{
  "d_model": 256,
  "n_experts": 128,
  "d_expert": 64,
  "moe_layers": [0, 1, 2, 3, 4, 5, 6, 7, 8],
  "normalize_top_k": true,
  "routed_scale": 1.0,
  "shared_expert_gate": true,
  "norm_eps": 1e-07,
  "optimizer": "soap_variant",
  "lr": 0.00605,
  "beta1": 0.95,
  "batch_tokens": [65536, 131072, 262144],
  "dataset": "wikipedia_en"
}
Below are experts of layer 3 (counted from 0) of a mixture-of-experts language model. Rows are named router (the router's row for the expert), gate (a neuron's input weights, with its number), up (a neuron's input weights, with its number), down (a neuron's output weights, with its number) and show model dimensions 0-255. Each number is 128 + 32 x the weight over its row's rms, rounded and kept within 0 to 255.
Before each expert's rows: "comes after" lists some tokens at least twice as common just before its tokens as in all text. This comes from a sample of Wikipedia text that the model never trained on. Tokens count by the router's weight.

# expert 4
comes after: " ", " T", "O", " R", " K", " N"
router [ 67 150 150 106 119 140 101 118  86  85  96  90 167 127 146 153 128 186 123 129 180 160 127 142 132 117 159 130  94 129 119 120 180 157 124 118 146 108 126 142 133  98 129 112 119 130 155 118 146 171 148 106 122 145 180  96 191 102  57 111 125  72 102  95 155 123  39 172 174 161 106 122 113 112 141 117  85 133 103  93 106 165 107 198  85 147 134 139  99 198 180 168 162 133 123  96 151 116 128 100 141  55  98 102 137 107 149 173 107 135 111 149  69 103 105 131 140  71  77 143 149 106  87 177 141 139 120 137 101 149 161 146  97 127  91 155 134 154 158 119 154 123 134  72  56  48 127 159 151 156  93  80  74  78 103 160 104  66 183 110 160 100  88 108 133 127 124 109 116  59 154 156  98 107 161 116 156  73 158 116 163 157 123 112 115 132 159 140 153 148 121 131 157 121 172  92 129 124 172 123  91 111 111  91 104  85 136 125 110  99  82 125 137 101  82  95 114  92 156  40 151  92  81 127 124 173 161 169 204 132 141 127 163 171 103  91 102 200 114 159 108 147  79 161  98 118 138 150 143  88 167 137 172 186 174 145]
gate0 [ 84 172 207 170  78  83 153  92 141 168 159 112 147 105 131 126 119 143 133  74 132 152  95 153 127 150 109 161 175 100 118 109 166 168 131 123 120 106 117 131 124 131 140 152 128 107 116 135  85 206 155 152   0 176 118 115 158 160 153  62  65 134  99 150 148 113 147 162 145 126 102 108 126  81  86  97 139 133 140 165 144  84 152 129 125  99 185  91 170 110 223 150 166 147 137 184  90 162 145  51 121 106 138 133 141 137  91 150  94 122 179 156 107 145 139 100 154 128 127 131 156  56 111 159 118 187 136 130 116 103 152 108 141 138 126  86 134 106 143 109  81 138 110  77 116 126  96  52  98 181  88 137  75  91 169 105 104 125 104 144 168  64 138 123  88 123 115 164 145 132 169 196  73 142 124  95 176 123 112 120 156 145 170 108 158  91 129 120 161 107 118 120  78 115 139 116  66 113  90 138 130 210 123  90 129 127 119 155  64 149  73 143  85 143 137 117 147  57  89 119 162  94 132 147 154 153 116 154 108  76 153 115 156  84 134 156  90 125 112 105 155 103 125 115 116 183 113 132 143 149 111 122 116 143 181 134]
up0 [103  97 105 129  96 169 174 133 147 124 135 131  96 107 154 148 166  98 150 130 155 113 170  86 165 117 137 129  76 138 144 145  77 104 100 180 150 216 149 152  99 116 111  84 148  78 134 114 140  89 138  94 142 145 101  80  94 145 101 127  97 115 130 146 127 124  98 146 121  89 167 160 129 118 138 103 161 105 105 171 139  78 141  74 112 135 133 136  76 134  12 100 138 179 125 212 186 162 153 184 147 128 138 184 105  95 175 154 187 137 129  70 144 156 157 130 133 132 151 112 109 176 165 139 143  62  60 130 143 115 177 160 101 149 117 130 106 150 126 166 122 112  60 105 143 163 153  89 114 154 156  95 123 129 115 133 123 128 139 116 146  90 133 179 138  98 138 172 162 118 130 111 105  89  89 112 111 120 158  80 152  63  53 136 136 108 131  58 133 165 133 133 127 223  97 123  86 171 147 207 152 176 166 165 148 155 129 111 200 136 145 103 117  87 112 104 127 143 132 135 114 170 141 134 117 153  56 136 115  80 176  98 113 119 113  79 125 110  91  92 133  74 148 121 128 132 102 171 140 151 117 122 109 137 211 170]
down0 [114 134 114 152 185 100 106 106  91 177 134 108 105  72  43 147 131 126  70 158 100 125 171 117  76 188  91 166 148 151 147 107 127  74 149 125 109 151 128 112 148 175  68 176 124 172 109 135 103 139 121 122 127 138  96 101 152 154 105 146 137 223 133 163 170 114 133  90  91 120  88 130 127 122  82 113 136 108 113  76 135 136 130  89 135 175 100 193 178 134 118 109 138  92 116 127 111  81  87 180 104  98 137  92 202 156 120  94 128 129 150 160 181  91  64  97 105  95 118 122 144 174 150 108 165 117 101 154 175 112  89  97 156 140 131 142 154  74 102  99 155 149 123 119 175  63 131 164  77 122 139 152  80 132 167 128  59 183  97 145  98 105 187  94 157 111 174 116 135 154 104 126 147 101 179  69  81 114 132 152 116  82 183 183 120  75 164 123 107 111 106 144 181 106 134  93 152  88 174 129 187 138 146 109 171 139  73 108 131 140 134 165  43 104 197 155 155 142  99 133 133 143 140 142 114 106 119 106 130 122 109 114  93 147 122 125 179 100 150 172 150 145 164  60 159 160 105  97 118 157 141 100 148 167 145 139]

# expert 81
comes after: " \"", " (", "\n", "-", "===", "=="
router [ 95 137 171 203 138 155 148 151 161 137 142  91 160 146 166 158 169 148 162 154 180  83 100 117 100  92 157  87 123 109 163 160 125 120 115 172  89 167 187  93 139 132 136 129 138  94  93 123 104 110 122 175 117  52 108 102 108 152 123 103  91  99 147 128 145 115 154 121 146 116 189 136 158 153 136 119 174 147 146 109  22 127 116 145  91 143 134 136 166 175 134 123  86 155 127  79  93 206 123 202 161 120 106 115 149 153 161 129 113 116 108 132  80 171 133 211  97 185 116 100  79 131 107 162 134  77 122 153 180 123 112 144  88 119 149 143 106 115 147 109  80  79 129 133 120 155 166 139  97 134 133 130 153 140 126  79 142 168 204 128 144  90  86 126  70  87 100  91 127 109 142 111 113  59 142 174  70  97 118 120 177 124 110 125  49 112 114 113 174 107 113 168 118 144 137 156 136  79 153 169 100 209 177 108 122 140  96 138  67 100 140 112 158 108 119  98 131  74 181 163 138 142 198 140  98 155 135 130 150 129 107 111 150 126 100  67 122 107 144  65 103  75  83 144  94 169 154 146 161  83 143  86 162 142 126 120]
gate0 [140 130  79 170 120  77 128 133 157 132 117 165 140 117  80 104 113  91 134  89 111 118 124 156 187 136 118 187 120 129 101 100 151 129 119  99  87 134 108 137 191 121 134 159 214 170 144 133 120 158 134 170 107 160 145 118 153 122 121 169 142 183 120 110 137 181 150 173  98 129 111 113 173  98 157 106 111 161 104 165 102  86  64 145 106  72 131 187 175 124 118 144 134 113  69 122 109 109 135  76 102 194 180 197 159 145  66  73 138 114 176 139 116 136 155 141 100  83 187 129 164 111 204 131 124  66 142 134 102  97 161 184 143 195  89 118 205 105 143 176 123 139  95  30 101 223 127 103 109 118 170 111 115  60 105 162 128  82 128 120 109  95 168 140 133 128 121 159 119 148 153 173 160 114 162  88 108 152 169 138 160 110  73 165 152  99 125 140 102 142 117 145  95 110  87 104 112  89  97 100 135 160  93 104  57 123  76 127  89 127 135 151 147 108 151 112 112 131 100 149 131 125 163 158 171 122 166 132 151 105  92 151 121  82 166 146 110 107 131 109  96  62 112 110 182 141 132  79 134 148 148 161 126 163 144 146]
up0 [135 105 109 105 144  92 170 178 110  92  69  99  99 151 125 127 123 146 163 148 125 129 106 135 192 105 182 151 133 177 150 172 127 109  71  87  93 142 128 100 172 129 118 146 146 146  94  93 111  98 134 128 120 107 108 108 165 117  79 138 116 159 128  84 171 125 105 186 159 173 141 181 153 113 151  81 147 188 106 123  76  83  93 111  77 108 120 206 139  84 131  92 111 158 113 104  94  91 175 167 165 140 110 167 167 139 131 131 130 165 100 171  81 114 156 140 124 133 172  92 187 142 133 132 121  83 147 169 138  97 178 165 120 209  56 142 195 152  96 102 149 124 109 101 157 141 170 113  46 132 172  87 104 116  77 168 121  90 163 153 168 100 107 131 128  97  70 101 173 143 118 130 187  87 182  93 124 122 176 110 118 158  92 134 111  82 140  79 150  97  97 157 112 100 142 121 126  91 132 143  99 177 127 147  97 112 126 114  59  94 156 143 169 129  97  96 170  88 148 147 150 120 146 172 168 136 152 157 163  99  83 150 149 133 126 133  78 129 178 106 136 140  63  96 129 165 184  65 141  98 156 128 169 158 149  85]
down0 [128 178 169 165  96 158  96  88 112 127 104 187 255  82  99 126 111 150 126 155 150  93 151 178 137 187  72 134 142  89  88 132 159 124 151 143 123 121  88  97 157  76 119 114 164 122 112 134 137 141 102  92 133 101 108 160 121 141 153 148 149  93  69 125  56 135 161 111 139 166 117 116 170  94 193  98 175 109  78  87 110 145 105 168 114 134 115  94 141 118 128 144 139 143 160 112 187 106 137 128 180  75 128 194  25 105 125 133 163 139 124 135 124 123  87 132 101 118 132 174 127 109 138  85 146 152 136 155 112  96 107 132 156 113  90 154 165 103 207 171  99 118 100  36 138 127 173 121 143 126 151 134 162  68 136 179  98 107 135 114 156 203 108 104 135 152 133 110  99 138 115 146 142 152 100 114 134 152  76 134  90 112 153 158 140 112 137 172 122 130 113 150 150 205 143 120 128  67 127 114  48 118 145 118 140 111 118  80 102 191 160 150 133 137 127  75 126 121 129 118 111 152 137 120  81 100 134 123 129 112 154 172  99 148 148 106 133 117 107 205 133 146 195 168 149  72 157 202 158 133 138 129 113  84 134  84]

# expert 24
comes after: "1", "2", "3", "4", "5", "6"
router [ 84 154 141 166 194 153  72 139 106 142  96  62 181 167  97 149 158 140 158 142  82 121 119 130 142  75 105 137 116 164 114  98  98 164  85 117  83 174 114 163 178 102 103 130 147 127  79 104 114  96 113  98 171 141  91  98 174 123 120 122 123  84 133 170  71 111 106 161 112 209  57 139 161 143 143  91 148  70 107 172 109 176 191 176 160 101 203 193 108  94 140 106 143  96 100 168 107 114 119 121 103 166 158 152  94 130  95 152  96 129  73  96 136 124 146 112 139 115  99 134 146 174  80 142 110  88 107 161 105 165 132 165 146 165 137 136 158 135 200 193 131 151 129 152 133 189  30 103  92 130 116 114 114 193 142 102 110  94 125 132 141 178 157 120 131 171 111 172 107 130  59 172  72  75 174  96 132 108 159 166 179  98 112 124 114 125 137 131 171 173 131  62 139 122 134 117 133 178  84 140 145  97 121 147  98 167 162 137 146  94 101 146 165 113 115 100 173 164 116  98 102 136  81 136 164  99 131 126 154 143  78 110 113 142  91  94 102 156 128  94  99 115 108 146  76 133 136  79 150 110 114 166 163 130 146 133]
gate0 [193 157 113 191 139 132 103 118 130 166 158  99  94  86  70  74 115 181 110 175 133 101 139  56 139 175 109  80 147 150 115 124 108 125 140 159 143 159 179 155 115 190 179  88 159 107 141 168 151 111  80 125 101 142 121 115 120 148 127 145  80 168  86  89 157 205 105 105 175  69 123 113  66 154  44 166 170 147 117  89  74 189 132 141  53 137 168  83 125 133 157 127 115 136 171 113 100 188 123 147 113 115 113 104 139 163 157 109 135  89 110 135 112 115 113 175 119 134 178 109  88 119 145 109 119 107  75 130 179 164 118 139 156 126 159 147  77  98 100 189 101 123  99  91 122 135 163 126 149 111 133 178 182 160 138  99 215 128  98 119 178 127 119 166 164 130 135 156  98  98  93  70 109 114 159 130  79 170 144 188 151  73 155 156  90 149 143 130 122 118 161  91 107 154 105 219 119 149 114 134 105 133 114  98 135 148 139 150 108 144 148 205 132 113 171 131 106 107  95 102 109 161 142  85  93 152 136  77  81 129 140 123 117 119 122 121 128 106 150  48 107  94 135 109 150 172 111 133 108 137 142  75 101 120 144  89]
up0 [129 116 141 123 176 132  93  93 126 145  64  96 136  60 111 102 122 133 158 160 105  95  95  75 151 115 156 126 135 151  72 154  93  93 198 137 163  89 159 126 138 179 163  82 125 107 184 126 145 121  86 136 164 151 116 150  77 146 127 145 121 136 137 137 136 157 146 120 168 103  80 152 155 190  93 173 148 144  84 131  52 162  86 144  57  95 152  55 126 166 167  97 184 139 112 121 114 160 121 177 176 136  88  90 189 146 144 177 159 118  82 165 110  82 156 115  98 145  59 112 115 165  51  43 108 183  81 107 155 155 150 136 123 119 152 151  78 109 149 156  55  93 115 139 153 156 187 160 148 106 158 188 134 179 176 116 136 113 125 171 135 139 110 155 144 129 152 157 118 118 112  95 133 141 129 133 127 135 145 127 146 143 121 188 156 130 163 157 133 120  97  89 161 143 133 203  89  78 123 118 104  87 134 107 103 125 144 195 134 107  88 148 134 109 158 127 130 122  42  57 135 169 116 112 152 138 185 112  94 152 125 114 139  91 118 105 130 114 141  56 148 100 130 102 124 130 182 160 104  91 149 144 125 134 142 110]
down0 [122 155 130  98 138 158 128 172 123  55 151 120 148 124 191 141 129 101 161 143 103  95  95 166 116 148 111 113 184 139 169 153  83 170  96 156 138 169  78 135 134 226  78 122 119 122  87  89 116  74 111 103 108 125  99 143 143 127 103 111 139  60 190 151 119 117 170 122 173 163 110 110  89 138 111 100 178 175 126  60 202  97  95  89 107 131 118  86 142 150 149 169  76 122 105 157 148 117  83 124 134 144 104 176 101 160  96 129 115 164 166 150 136  94 164 112 142 172  79 139 167 108 132 101  90 141 160 210 116 129 152 146 135 124 116 153  64 114 141 122 160  91 169  76 126 134 158 109 144 100  96 141 109 136 130 120 104 167  81 126 113 183 126 123 135 100 109 178 135 138 115 100 156 174 128 181 111  96 106 104 170 152 158 139  64 144 158  91 146 146  53 120 159 125 126 125 121 113  62 124 131 125  93 133 159 133 125 137  82 162 154 167 143  60 159 114 181 137 128 231 168  94 124 165 135 176 187 178 111 145  72 110 153 170 145 193 118 171  97 107 106  93  80  63 103 128 167 140 118 155 128 119 135 130 142 120]